Experts of a small language model: 13 layers.
Below are experts of layer 10 (counted from 0) of a mixture-of-experts language model. Rows are named router (the router's row for the expert), gate (a neuron's input weights, with its number), up (a neuron's input weights, with its number), down (a neuron's output weights, with its number) and show model dimensions 0-255. Each number is 128 + 32 x the weight over its row's rms, rounded and kept within 0 to 255. Numbers have three digits each.
After each expert's rows: a language model's description of what the expert responds to; "raises" lists some tokens whose logits its average output raises strongly, later layers aside. This comes from a sample of Wikipedia text that the model never trained on.

# expert 18
router:082180129096138109151149178141131075170074139144080138109144129184123168165053155119184113119128106068119128098154179131101158099117171161128099163152129114112170127150146187180189164162110164102055096153117089170152115151143115128132146170175104108186104097082135174139121118088057119128152127169100159058091100195070143110130179139116140097113109106102122100123155178114120162140169102139143120124113181122142125136107129165126146116064087095114166089100094110149171109121140151131140099122122074157122099087140104171113137035110107119089158100077120075135130141133099187070060084171172125094179118104127120132134131171071132077102104095124111043149147198127106146117111103150124083137121100117182130064154165113154145102134156099124164126070095100092132096134134092
gate0:153119154164176118146199049162174151097175109164135144066125113204124118162115115111131183137135128172167113132137074188156109133149156121169143145127161096075113157154111203159138182111113115123093147168120130111113182142125091131154077112124102108097104076148132119142154087165134135163128106216124118118138070077094148171119105172106086134114117083095131171109137093170115065152101127131091143149103167049129087138142168111131187139100137156118105137164134142115162147124135141138114087159106182150102176123159117121099119051140166093144156151121117172122108134118087143129098181173133111120188145115095145150124215134139116093182082153083170151151161080153108122142145140104129095132116055141143124057138130045162095041154104146138124150045097129116133125094083124
up0:144166115170105121143125132157134126160104104106112161155124122125137084101196079135168079087125125168128205158160119070163121125167156094124115103158175116172159115128129110129070166157145149161168096150097116142131108135126134182117186123126103105079142191142068156104075111121146158169146179074131091139072128116114164127146132134101068140161106121103065178115119104101162088162127140154051188114141069148153114149113121148122126135121112123156131119071086115069108070161099187163146104141061179098135123110044133105117166146165158100183140130169099145169147104128110113127170135109135110128138131146117106072147132133142133131160161143111104062102081000117104180189093152122171110092097106145162125139158073132078149106193148105085117085128106130185175110122099157
down0:095136131110102119140122118088055071128152135056162134202061150120049129128076166137100098094129093084122199125104177156159103124136156159119145130131118154097121102100180079110138128136150111085104136139144125142155140081089150107105114137160146079142088150128117155154135135126134143109124103132102125084157111166130120110117173126091138065167160174055137064165124160102092141090171135140127129075153138164108138144140118086132111160058100091067140083119111135192156142128144175110081139144211116102115060163140096108177186097071095135099140150116125142158157138123092089174152058131133166136174126071142092149052162111108116141104143125110099132111130191116115151126157090189175110148105162082132149155104171109148083184164143073142193146180153136103086178154093139
Description: Middle pieces of longer words and names, often rare or foreign ones, such as Mes-op-otamia, Ceram-by-cidae, Ill-us-ions.
raises: "ade", "nes", "lan", "ne", "ist"

# expert 32
router:118149104061110080182116169141074090140184114149140143120180143099173114147137187139072147144150134172143153111141101152192156166081059174101161145127180146152114069153133125132101168179108100115132084153117224167100138230099122174120117132176161141164206137129130214182155111137139110165103115151124179182150138142128202135117097098092147162132086170123093175108183135117145148150126125100138125123126186138120129136116103112103158128101135173138083099149070135120163151088121137129096153123182096073123090179096106132100130095156137082159167141165112130133105103071127103150153119154085181126119093128156084078160145121120062128146122089169105106139129151121139113140089092202106170138107150185130095084163151133112171114086150113148159130161187120138145100153171116
gate0:058134126132121130110125105164114120085113130060171117127126155110078131117165141127128115130121100146139128147123188128104147145104160173109180119115119085124113148140088074088106108150147066092161124122175142130098179155100147167143166136137135138124109048132150168128141143143096146095119114119185135100215128179135145117082129142115123153176171145033096119094115123101139087110127130118136198129143194103134107138054116131164135135074151151152081171104109130166056150166016118145146164136163176146166158163144136098091166129116156152182110165148118156107126063097128118152151133203050107101146183089152147150108115099157169128091152149124136051155124138087223118178090149096129104086097149184123085119114126080154132154130127116119108152132111145184045136116102110
up0:167122225123092123106123126091142156084128178145099114102189114106060127094058093131159120132144098096136148152081084116143136103153133165168140128093113111084122111133208109117162101059173188219105149128115128082133187114187201120122143145177106118160166136083151127088125128125128114165127134088104133129133076136109100115157149131183157122125113075160135070150185122189102082114130155102129117081063085107136120126104137055133113103122159143130136145097170150177169159108090135127134131118085079069169122081148140078134073122120136118144149128129127120100106080139107086142128102151116127157187158166096078145136044104077183113115140129122079124119116136137110123149112207091112146046108124115125202131111117145128120124158123091159132159077126119109183148071185112
down0:141125162071161103117153079117116139127115130127099164166106133094110169162124086117113136115174052166130082083086104125158111133106147151093131158053153164122132071167146111102126175129098045141129113155088094090120119110160122207147146084127097138146133149115078168122122107187116161119143091088081142117096062136072159116128127114093102178110145161102083165133178181112152113109089134106096070163099149071123120089158127195140136119153183076144183168117152147176089178127184153186133133076163140143063183178054128093119084132151084159058097148106102158137151142146149093165115165110095135096163100183157113155071133102162108131092128149152108151099065058133129156150090134139130111082137159109163111150125089103107151120122108139065113118141133079138126143184089115
Description: Sentence-final periods and closing quotes, plus percent signs and numbers in census or election statistics, such as 7.7%, "., total.
raises: " The", " ", " He", " In"

# expert 26
router:155119122148149082115131132135157132219143154133158121218053102118183098104072180145102123099111096128171123152181197144032047089166142148078143149153107151105083149073154087120139116143135177174143129138085152158138121091124083155116138155131244145163112087141103179144138099115117096136131101185100216097089105154091133145215140137147128137119112150121141103138118102098109138125150145170142043148185138101123119105132154172140131098108134111091111129102146111198055140145171148122172103118150146131156108129085093112141085138136105051140157112091141052171126165158158130105123101098161101179129151127142131123134144115097094178128163122107118115162136137123144089132152107136161127180110139154116150126183145145101161084131175135169160143114173143138139080143150170
gate0:100166115146111118145146111094107121132107193144096118142099084094148096093166179075066153155111105182128125118140160138116134087141117182115154110138131144136115144107159097114203103117112171160127095163115169137118191161080086181095130103096142103186092109124173189102109166120149110107142111166097153145126169154129152178115092117048128151146084105103143134140090127118097085107122131179210159105129106147116115160051138145194169141123147082131064088100079127164147134099213109091092159158095195109089155113190112170093159135113101077112107137114125166145132106114165149111138136068183105205160133083103131162143163031085149109155148139125112163175151139095116094154133131070139108121145084139147109104125120084144174150161157166102136103140162155149179101107080189
up0:171132148117130094144160099119141146097000127125108092141083170158149184170126164131171136154100121133149139124074155151118153110107155106117120152103164070167093111141138169151135162097091154170135127147144154150119152129149134094126109167180119155093161111118154122116079127155137190197078135097185123101142115132110108120171081131150112128141131116094107138168132141096144164123142152131137149151080091102130159104139153109196133229119168204101201122133165095108093143147132076169134085051161135130134099057183149089159145133127099145097131156134128143176058096123091130154067086110107185128133105103163172133124145176121158153112122100080166130182120111110145181121124059191099061141152107142117083171142095167101111086133105128080191144156153147082144099161129083
down0:116153108094057100150131177150086147134137105164131127133106147166123115136154159138117124134134185093185141121134085130077089138154169141124131063100086115090175114045146128157191168130199108090110116166138139133146123085219063076088174104164185162148122149170156035132139101161143171083082145139092146076154067090181115107089145118149128125119139107133164098147128132096111159120134123145136110172141121168075096091119162169107117153109157143172141136130106117139129145173147118138108201108103086099136112109156131072126148139192154115093132129114128156191162183098101131170066137131175135116145137191152128111146134165072133146129098145179156094078130139145084145173085136112146131098087147113117155148121133156093087185130056075187143191143079101183127084149142123
Description: Single consonant or short pieces inside foreign surnames and rare words, such as Av-d-ić, bull-p-up, plus first names like Alex, Jack.
raises: "ain", "elling", "ains", "rie", "ese", "ark"

# expert 44
router:147162128173166138080078084120111103132074116075177127147090131163137130150226133116148081073122169093136115109152090141145146119099080067095167109106114138149136109134082140151074152125154133127108156098125135139139130141130071118147185132131102143101139104127090033076102145078066127124136081132129123110127189162169062132100107133069147106118145147117113114153148103097080142140116140171129127142147133150141101036084118125083106136128118133128163170142150114117101121150167151142126165149144118083066130086125093148091138125138143168129082179203146138158092129133132163085168127143153152092126120117206188074171141144138173153138124108154092068106172123159118037059094114085177157136143104106153135131105134123099153084147089211057110082144173194145140139093150097
gate0:136105160106142167081114129088168167140132077109154101112122138073082110066096131117066132106123102079122139116111077137059152124152116158155156140102135147082082045146071142145143165117149110099138131092140156058134197069126130105148167160156121142137168124116153074158099185144158100072136030127119137140090177144184176124108127117156119170141142169120136093107064099148136111146110075154206146170095146127180179092095131077124133123142103158170151099104181112127113115110139164109105138152125180109114112106085205186179186099116150082141092173051112177156110130115114121082125129142091082132149187101097163152151145123171135112124181119084167088149176118075069081082116153095112106186137092126149106113096170141128112142143136121148127121103135142100168135133153129
up0:099152098086145182095138095143155083101100114116154151166130114069085099091128144154091104131141159131074171146071092122150099065041138154151162124160085174135120161139112155116112109111108085164120109048113071115126196094108090122114179141115140096136101109175111156150124128141087180056164151116172095141163148161061143099198184093122131118088173145128124133166139157130133131140188083123152099167120110107139086096061111108122118180164145126106207122197109174118104141132127105195150119103181152148110146162139123125125134178105155120102148047152135122154158094118144078153132126120164136158151126102149130145072101076123121089149155147142132160141147141151149101141134153203186149167076129107131126163172107081132088166125179113106208117153211092154095139125101115
down0:103150071097152082167038184183106116135151152126151108106052122124128126098154159131170118142151074077093108111141137187124133179114081115165146169148174120090135189120115091120085097137061125121071144153161117129108092157055140156162095188034113155127171080098105106104153101205090101153150155130130167131074138171122109131095146150159150146162137119122116134169154085131155082187166117138195108104157149119106124127162116149097123081123116116124115169146169116139133165148152182142145086128121079173107116128161114149137133103134127090140183129132100122199154084133180168136147168143125136135178163111171128068112105144167125105108149149116166157185146139047175074140099155177123157105145195126151100085135154161144139149099119164113138121043173138116148101131183119
Description: Inner pieces of Indian and other foreign names, such as Sh-r-ivallabh, Gu-z-mán, plus coordinate seconds marks ″N, ″W and table pipes.
raises: " date", "ir", "ares"

# expert 53
router:098154150121118135142129058156100158129109087107109135145109121098129126143098172171082178092157137140155138128126063058186079163133137127131104155091145054134142106142157097115115096139059160110066133099113154151162144122119132073187130129170102155108125127101114100125151154098108133143141124183180110072099105112171152052115149122110132143100153124155182152118161165077102138169133182165131176121115137117145173137090089145112120092143074079184150048159059112119180160134137143140091083159130097163130083124147113094136132099133122125124144095100078090164123131126079037066120087126103129165116069107131146119127190156179125155064120133185155130106109137190124067135139139131145165129111091160126079136168105038074099102151153117130143045099135134101154116158140066
gate0:142121086102176097114076140067136111110212146122178128154072129158108132132126136102136139122105110092077158124177133081184083105119180103130104145098194147167111086116143092110143153084147161143132160121134083100092162183163145126047095163128153113118122141172149164114115094111154149144140109092171130136094127083140131135127143114086138150132175096102187144115200144110157179133169100100134103136117181165143194110097176105187149068143090085115081116142199118164152149143130135091116158090179083155112181126160114150088133070143162097105129161147142156107137088124136072066220150099086131154133125106125125172180103151152122149128168065181155092114141146107116161142128100146103197107166076133166073143119121098136124159127204154113144168122115102164106110121041102
up0:118139120077140172121119138128109189119064131115109143130123052148205144132110118101146129177173089219117109082140104113093047160171125094138130176108099192137076175076169152104173075174067130066121077163056118100124096039126140113097168129138119087114170171072137103163132113171168116133187147155117171141100165181132130114168184131148140131128123129123125125139124122210086134121150133147111146194068155074132103088123140111119158117156156124147072133113140128148161142111150206099108163113178137126164104142124108145172143092133143188060126154080060113136110065090101125098132157137145156122148101120115122101133088125077090118165126107107145132176074153096139168126134118147061126098107194123127135090109126136073127129120125141142115095128079129095115158138142129
down0:093087141132159117142075100161191183110043139166133124080155138112107120120182145121091153106145102020174142122133131134178119065186099136097150110126119137151117155082112142125144127178118188123124154147085092113076115092184128114129169116103148169136133087085157153156099171158116135085153096166119102131075098087088081104137103151147161207094154146145123117088093158107096146127119095091063185158134166073101156142129083079099140151121121153101060184076124082062134141119119126159120093090136145170148086114141117114111152118154137123114112175174053116153174147147107120133154128165107093175138155154139101077177133106151098138176100165106080097157151092151187137092113123122119082058092162096095120126123141072153102154074196111146114155138138101124113156101146076
Description: First digit of four-digit years in dates and parentheses, such as the 1 of 1944 or 1812, plus released and composed.
raises: "9", " day", "st"

# expert 33
router:188111126141130107138112073144082120131111116056163148160131115099160150115183094150126163089066083148124123181138165066128106140175115123076120108120108095140093138119072143084044152148152128124139180092109145147184122125137135151167167120180108133089139134171076105076089172105164146148145196101145129101087133125183072109128136126165159128124141145136108103119158149062150177160146191110070113135104060146157160171062152108198064101130164105138097112083113178104132102169143174125143177153135079119108151079121146115129141142167082154118123120129102170127141141132074157183061098195110127099132114149128130121114152130107112092098130117157176119093165132114139137089121190052164085166108191137196054169111114121175114105145077101094113125169153122114140121160115107
gate0:096116101108132103106123099098123094126153162123158108129087078159151149052147101129100136148105190164132157157169127139130111140165136147115115176085082104057143130178104157115115105132157105160120106089096105168108210162143064145178171164139131144065171129161131098115128108167088120192138161128141160129072104120143087080190108143148138158120154096134126124082138152165156097152090102120150135185140166064133108159148126144170153091107146183149143131162183152193117109116146055128164150166094118163127167053100031074190147155138144091103131121158098157135145124177180096136141087147110114091158170140145145163165113121100071123133159134139162118165166153071145129052050083152142167139158124136168107168123090133071092112160139095202120160123108111106128143117100091
up0:085149172131156152104136120167133110140156107133057137143149111173062106129065167105085164085121045111136180121107152120162106087136126151083125177187116113106130124099158095168140104115116138148146134138132152160157158132168085151121099130122140112208123101049164070133118075094128086126177092129078115118156111124113154167154140099122174159142119146107123090124092085069180117106145114078103076168103140189139106166168119136080124102095119101147045166097169148109157188110140110155107077110142103180158075172158126071126145162108130102180132144121075101135075106116125080103100143169146121166113161089136060156142133128135106135155093125149104113119144125122069121168112069064164134169059093126117112083141117130139168107120098174061160158183207068136142110122124143
down0:136147114082111063125139099100158154098192094156116111122141129148057095140090141103147168121173125088086105147119141107166080121116128127122125089100055115177142069055132134115085076156124125167083161074103094182084140134173049118142117180136161126165122141123119077147150112190135157187085146093109132073143161117138142157156122128208119123113128079119138132136161107153132106122119215128103149118103125049167125142158138088131126140157111062157088172150112144177130188108152159152088097124137121164180104129125063126124109123135111105100135152138130150114070122159147110167147192091139124153103095171149118189133137127208146113136092178120108146248106157093118133149106138190093136124142137133133151116110143179180110148113129217132101177130180117114145147126153094
Description: Pieces of Indian, Arabic and Thai names and words, such as Raj, Singh, Khan, Ajay, Swayamvaram, often in film credits.
raises: " (", "\n", " |", " by"

# expert 63
router:115125073139132082166152179118089123106099136132156108095129164132085146175145178155083090125198126124172130057113108161116165153080127139158072155080174166158107125173094172130118114196144177159117117154104132119112104123115168095068080104154119199116153145092129158162104118120170044161116126126125103099142072114119084147221089135085135095085139107171097122092159159126116171157079176102146118081141084102129111138089120149083078180114062118121178119170133142128104078174135108124145148121158101126118082111108178165112122130100163135105140091162145127117129158086124155166161082092159143166077142149107100144173149139082113129117136108124132082087131154134139165128164144134096174237114161110134103164107129096132179104093177108081072137122150144133158207148189137
gate0:112131139072154130110145157144089134122120129110166111126120167177112163134085147103114160211141083147142107165095133114125125095137123152137082073130075178123132154104156109176130130170182128170120130174177169138083127139165120142112138097081156151124164116090139102198200172171153113151174097139137148085197156133119092166142100103136100166093183078139085123092116092118204110083119122077145161145087083072185115155095058174096105099060134146107130156180156112171128133160185107182140156107154100137050118168073165160099112132105153143141121157104139106132099105097160104106183161156146136112153146122121084108140119177076131122132173168142218096150113148143149114183139105144111161175169093128144161177122115130148108136160121084093159064164147087057157102111122132
up0:192079101165102172114153125078161096122157120113094117130153139123180111147191101075183120092146107102151169179153083103158150156127121115125131144060167108085133092179106103140153105093107171121139123078083073199151157102113155115121169146124080065159130106095095106076118149101122101204161180097131140136127142107080085150154063131137152145122069101127084143124111170159101173152104130123184138154165140110085142179090188124115119147094149122121169134177067121088156182203129104126158139145091141117097136074122145120157055104194185120095132085130139082146117070145150140140158117159123124148159129124125156154153170185097079119097118127121140169055107063123143122139131096158191163125110133127186207163094169150119125130129101147138142185146117084136096157144095112
down0:152159137097113124097162084105107105132093100134149140147135164131132152164148125170071094144151103164088116142093150156170139131177146091139097106166151160115197161106127111055118170174092157150133119109155107140069132134141155157132076067145135096053151141121118136140134141126134146162168137110114129159113133160120089074071109144105202092073148148092046171111172126149073115070122151097133149116118115102093111094127105130093090120120156156095134169123124170042117176170110113179138123148060104158086168168135134118063090156129133171102096158139076088077068136128136092142079086096129063104129134124109142152119095170117123137096124145125118159007116165111156137187144173070107128096159104173116118114108197084160126183155101136055158102098145112157105137128129174
Description: Past participles and predicate words after was, is, were or be, such as known, located, written, transferred, part, followed by by, to, in.
raises: ":", ";", " (", " and", ",", " –"

# expert 49
router:161093175123109170165107109131067145171170220138100162124105143162128144105162146117147128147166150132096199118142160154092175128117121114114103125119109128119181082118089107157117149125111100123112054144109141092105085133091133136153075015119168096107091075099155139094129069097107080151102158169186093130152117182136127206141091132133171161140142193131123082151129165081070112107104123185150071108127102127139139126148148114164092096155077086144164077154070137113133074117164161115120100132097119182196087149135089164154161160155147183173156113149143124111087148130115129122099138072095146136073147187179097113126147100136133109144143116157128105060126132174123136069146178143101096109114204127116200129130153067164143157113090142155148156161108166097133163125131134
gate0:164103171089212163129132133120143148119108125147117045159141144166180111143127144111160139102082069066133110100149101093088112108179104107120119132109105147150145102164174141119195132114163145098185142142136108141148138108132135158162118145114176096154115136106119112127117102156118145059081166105143139171151114171065063098131088161179163114158074064096150131119111089057143152097172123120146132050114143195148133161100164073126121156141163060151143156150088154163157113181103145099054158061134148117151173086135115087013130110114164086144146098142147173138171125118150159084140129142010109115167111156116146133113116124080138132101112123157140115152097174110158113092150116128101090153126153060147107128136159135123173079123148095143144179092087097117132120097111149
up0:115062142186160141122120128129130137095129202141125126122087101120148136147092142165174112131109138120146158135119115169068116091181138141114127108061095101105117121130088130112089195156105177134153149151142189138143139157119150140125163110112152105106146127163155084122129082127176074145120164129145150129121195146133077158129169089133153138179126120113104139143137116105100103077114101041108126114119151164202153102085153149124143138139135085157113148169084105092123104069107159111131095110128115165118144099084145117131168096107132100181135128109173146178140168166069109197144144120091142105070129154140168106127131106091173167119191186188150144201097190187104134146237132149111063134132165184109184177137111094132130131097076114060164218150102106101166173113155150
down0:144105161087128155155184106180113101135115126159140124105117063123134187093159075065181154106154140176162142151114121128122172158096114134137137134130127102160106087190132138123171109127148146131125135121122145146133100114114116159118104118133104152086111186068192162084170207183129199140157201110102110154182122106150169112116156153126138167184116148125166160118097128159122078163160095142115141145151161197148095123106042135138171112161102191114118155156104091108128117163102170195142154123168190146127183135069135098167132061132153138138165085125124073108136163083169141140129106130170092186157075104137159101134121094042148174105113161068161090156142178163165115183121159075133123119120126095116103134142125173119147190093132177073083135138141163110150098129110175
Description: Capital S and other capital letters starting names at line or title starts, e.g. São, Sylph, Say, plus line breaks in name lists.
raises: "us", "olo", "ound", "und"

# expert 19
router:113124083115146197094118151169102140156126172088108116136151112091184121148130164119097065102153111103188100127089072053155118115108149118149131092096182167082134067141084163141162159125121143120181131160137099121171124126117088112132040113076119149112106124087161137149116137116119063107118079134189112125121198167139125113151130087146106117117088043102100155065129102089102121153089135120164174110154117116166077083130065103125176187170112093148104096148126062134052078110059114176117089125146144125141115132088137103106140150181132113181094147131140149111146117093141168134116232111137157136103150082147085125105125120132039092108124111081106171133136114112097133169131106141201128164132137074130160119113079100166095122115117143088093107150154092152124155128074091
gate0:068103152136145174189099155137114169127120115185081139165114100157128115101135088142143140144105100123140163125120107112109112177160054093143139132130159165094103160205149129156145146108170167166092093099069160120155110158083071186094100124111093095155109145128104144119164182113115191175099102121145135127122098133115138059108120145100098067072151052111111060070111087143093118107052134055139077110083113161202119114088124143117158117143137121163173177087135123154154149116092163110179120144101166088126104100095126080134154162124113094135148113117110134110137157180170121124154196114123139178120198137176167113142127122156127140129090094104123130171138137104099130116154112144121107124120073170182145084091129120173104143048175082197122094098086129192128126059105123
up0:113145208107129177166159150114116120114172134091107145171096140133115191126120105158119167131109179076094091124128191150091113155205165143123109141172140130133167116109120103148094138125098067168154138104109161152106104094106171141160122105164100059196097096157130087135129175115150152104135062180122140115139196099102121127129106157071058104134171178144074189173071111126196202203121117147131122137145115138127158154112126121132111172182141159150101088160124162103152158076155093092073173138102141152149134113078161081088112143126130078122149176155098098122123108147149104068153075157131160129113130040136140165139060144097093117116104145080161081079134099165121129158182079119165098108079148094145119118117110086083120150115109121151141137118145089095149133147076167
down0:188102134098169114155169216163106126153106091106127123069126156099123073078114158099181118146091141074163116147118154113074143192157149135105063147176096116043185149149147133132110148126106094112139164153153147111131146105079221150153178129109092140141058101109132194131088078117099117147099143148114123139149139101074110127215141168165128118174131148074132091139086086110159105116102106157173071106114108200135155109115125154116136113142164141098070161130139100159133068135187124134098138155120183186098109132161122111154131060069118122089121149094104162142117130159123137112103066149150115150171169120118153083072138077132132181154106104135084101135103136116131108189117142087148158153139187105133151128152124115141162099125136160125147127098117148116141179214100059
Description: First digits of scores and records in sports tables and results, such as 1–0, 3–6, 21–11, mostly the digits 1 and 2.
raises: "–", "0", "3", "-", "1", "4"

# expert 54
router:174144135165108164121118110153075151114140112049161101103135207136116086111166092130146130149107184174114146077135148120137158165098166053143132182107149138110122152122153116127184173138090117133193133117112127169123074130142156099182101125131101151114116118124177113126170106075132039061129145091106112128110143161074113139107105120113182118143110142111106129125133106124104053150080121127110115103166072229101105066140153202134077145132139149130105096148118161103098110082126119122096116126193130166189026126124176099144082129087085106129177154138118127090093084083078153117175109121147134128135103109145102102143154099111078108175122134110118137123153143106107106084150123114086116157060138151149137118120113030095153127121145181093078151158070122053159122145111135
gate0:064113105124198153107108154128149135140096098136068153133130185176160113072090120084145096138104191095159172080124155151135106144133113152085146125132140120117129119122112146111147158137083165096154079121175091082112129139091191090126133132098100126096101074164130063158090139128172150149147147166167188159156147142152155189130148095150114140169184139101190167118090113141140134147131064114113096116125145159118149128082066061143074155141140165078129140081096122149147060116154110101135117100104132142151105174107109125130105103162170151105108128100116126112139105118122124108130161137096126062169105189164114109153104104109147114153074111079098110184141157085109134143127143142140095087055093099255087118100175106147147080076123157115074170143129097164143081027144121
up0:116107168091179153085092188132137154108149187125215121066183147169180069132131104143115123138086158117136161135133154136099121185130191174124139133092100077080227153148162124103161096138134117130146123158121121087095112176081142070102123106099135097046122119127079133121083112088121112110158145143110161134133149091144156158129119103105102132142074117140139122119115160132115063125120151120170116196107136140161148077152156091113107122147133064125119134125090122096148115139204106092063159105138124178117126159116129128173131146097182126174151153116179111082122175159122116141142100027139198114090128110091103140135118119089097120195135201124100121118187120172090145130108171100147195107064150146155114182141088066122171164157144151122162131149127050123123149134114141
down0:101173146128091176117122197131095106162156140096100123146081088109127100129102108110140178189126092124106099143157123161090109183119129061159125119154117134124128149116142097130064117120177163094150095124151095100103158122118099101126113160132118102089169147168144198118112117054112158104118186120146182127100138133192186116073135101188089139166116135149098109144175102134159128153132112149167171143156136130126191150116103137138147101162109198150052025102145053053109150135109165169105140071207150130110078103093078090187144145066154134112126138126116097127142122122116152136090111137149126175109178136126185139143101110115084106134135159121148172186168019131175106126140117068136167120093148181108118135094134133143133090139118096096079141129145119083087108083129096
Description: Prepositions, above all "in", plus on, during, until, often opening a sentence after a period or paragraph break ("In office", "In Summer").
raises: " the", " ", " order", " their"

# expert 51
router:057127153148110129124141119171119119167111125075105108190120092065093080115099132139055143120139141162134145138131127131184126116049128125104089147072132043175183166091164120095117140115039087134094108111118162081168128144158207118140119134162120120101187115082109080137121164130105136215154102150141085203080151156157177109098172120104152144047088101145109157138116142108093118121116149195147128137121170096104161139100109103085134099153108107180175110149122072131138151147118167176121124184152101120089114115162074117178095080142097166151152074089103208088137173122121082128113106135088115196134100127110117122093129090112147119098138164159146164108158110129217084135149147168085126089129135154117121122091118142105102143128173136127091091124143078126130119172142111
gate0:067124212140135132171118151104096100150102155061186106197087146114109113118104092173076081130135096103191109212104122153119151184099183147095149049133145100130168123147162082092111108120146144191140186101103094128176163122166095144128118143124143086146119134105154131140133142101132184115187100130104152176180178142181129195129107159136120133129153080115168119050161120181203092098100179150115131064149177131177108091147112119142131141072109154106115137118123132071128079160139168108104160151124089129070167105089098107098091110145105149127120109066143150138134127110125128122105138153149113173088087168073211115121151101152157162081130125123126127130146092140134141093128145117103160136151113104154107138127112183055108117095093126149083143104123102216104110117109176
up0:115139132119137132117130132129132121156095122123105116127115176141159170143114160022108111095160113089049142151128144144153145097147126107157204103139159165132123150156056137108138085103098106137102100167159216206084097115121060102115146148076129190085168155127104146178144099150158108158140135137070100231122115166090109186120099113116127153131175144114120142178135062123086133129135158118131117097153083149136131144081097156148095217110163097182129098095101109109159160139146099141120034127154143109144122124089124144125047159109131052081145159150102164140108197186174141112138138131103079142112152100084094190126113123103147144120166167157153101176072164142125127134121100162125102086153091086119102158118125081158106149147147133143144120112112166046132147155119147
down0:138096083120102121078122133144180070120144122147212101131116104137069119138159172183185177098116157114174120119125160131119120101136150103088165153114084137160117140128204193100134156121170141080160174140104142096168168137129104031148118154138141117105100188084080171102055097140133165105101115153113140164140074127101153108157138111167047154140137146169128074101145049144136138151103101091119124127133169152063146100106130143161073172123184099156151118132139181123143121098159157147121136149122105135104130155141073120115080147111126057129083176097181142189134083129138146180122101144103112173087146121122185158121107204167151116195142089173151102113142080114194116110161132109099171141111116154088191117159121097183138107136135087164137144152121158151182115118171149
Description: Digits inside four-digit years, especially the 9 in 19xx after 1, plus opening parentheses and Location or Coordinates labels.
raises: "8", "9", "7", "6", "5", "2"

# expert 25
router:139086113165124143177208146099103152111122148122128123201153118142124099143115164116154129120144110099139117165059128141151172148165167097150159095103146131156135116131103158094127120131083101177157167091157127097156151120108126151128135141117074163157157133085152115126114142084162102146143017076204098105028193134177137112098163128121088161103131071148116193082151106142133115129087168130137120144121129134159111105148121099080145111186152138159147191180093113109127115121127157104155157126115129099161115095153129104131178170141089151147148129149099182106115123159137139155125156106070135139166113127167110152163141092068137055094117100094157170132145091110086175134172114110114101165167079035129188167170070136180125118110160104119097087189165121170101138037076134
gate0:131168110109116172092128181111157139138153122113179069203125118181148170150123189047137128069069148138173174095115152102154139103110123135112127100091167163121151134162129126133128173149106125104131144107045120106159139168112122116139164130106160101101105111079087109138097106060153125080088147116148122123117143101159122155144107113148122082136131122005118145108141139176101085105145154139078167152139151163178109117152145121182111114148159127113119127189130125184144143121094065113094135167079147144120091125136087152162146104126132037082170117152092140141138121065152112188073174109134081127110154098122086096191078080134102120092210140159121210174119137107135137073084159076160136147154104133123144118107153135142100162202187133102094159135150162145115106080130137
up0:113187131153141193147168127164187152069189121127177120180153144140139113134123088072189175141112134093104069108117085169154120154146162134154116108104153154137144130102121145112137153106139079119076139071132136074052100153182161113129130106171094123135148097131113142143081055094178158200200135116084094185106145107141149135152096135155149169141079065166121131127097087174115182156144144135088133156072108154128114104056109119106050115140186111119109143157083090093168111149173129124154116124089115088156175127150152107148152163127117107134108094163162153129149105140139036153143102117092125105145062083093069122179097116137125139153160049085083085136110118132146115173167158169127085134141157079108132177124140123152156126137148101120188101159159142087131107084098132
down0:151127159132097086125133136135118092151077135112181193154129083151119142135115092168174175151181098100147161107134092104139151117131116162086097127092151163119122082116093142149179101101132107110150147082083116107104075116112135087064100107089176096120102103154128110133060067081163074101113102117135090163103157122197160173128087164116141136146106160149162106130148159084144176116160140200142109140113135152171158089140133188129108144151163084136149110207097114176153114128118152061060132149162075169131100090087074156161171094148143165073160104121177158177133115172107097134104107157119128114111175049126113087110150055148082136098126149103172120054145166124090188130157128113101166128136120134097099106133111126126137147220173061139123119093130125085156189101146159
Description: Digits within years, dates, scores and measurements, plus spelled-out numbers such as two, four, six, often in tables and infobox lists.
raises: ".", ":", "/", " March", " of", " years"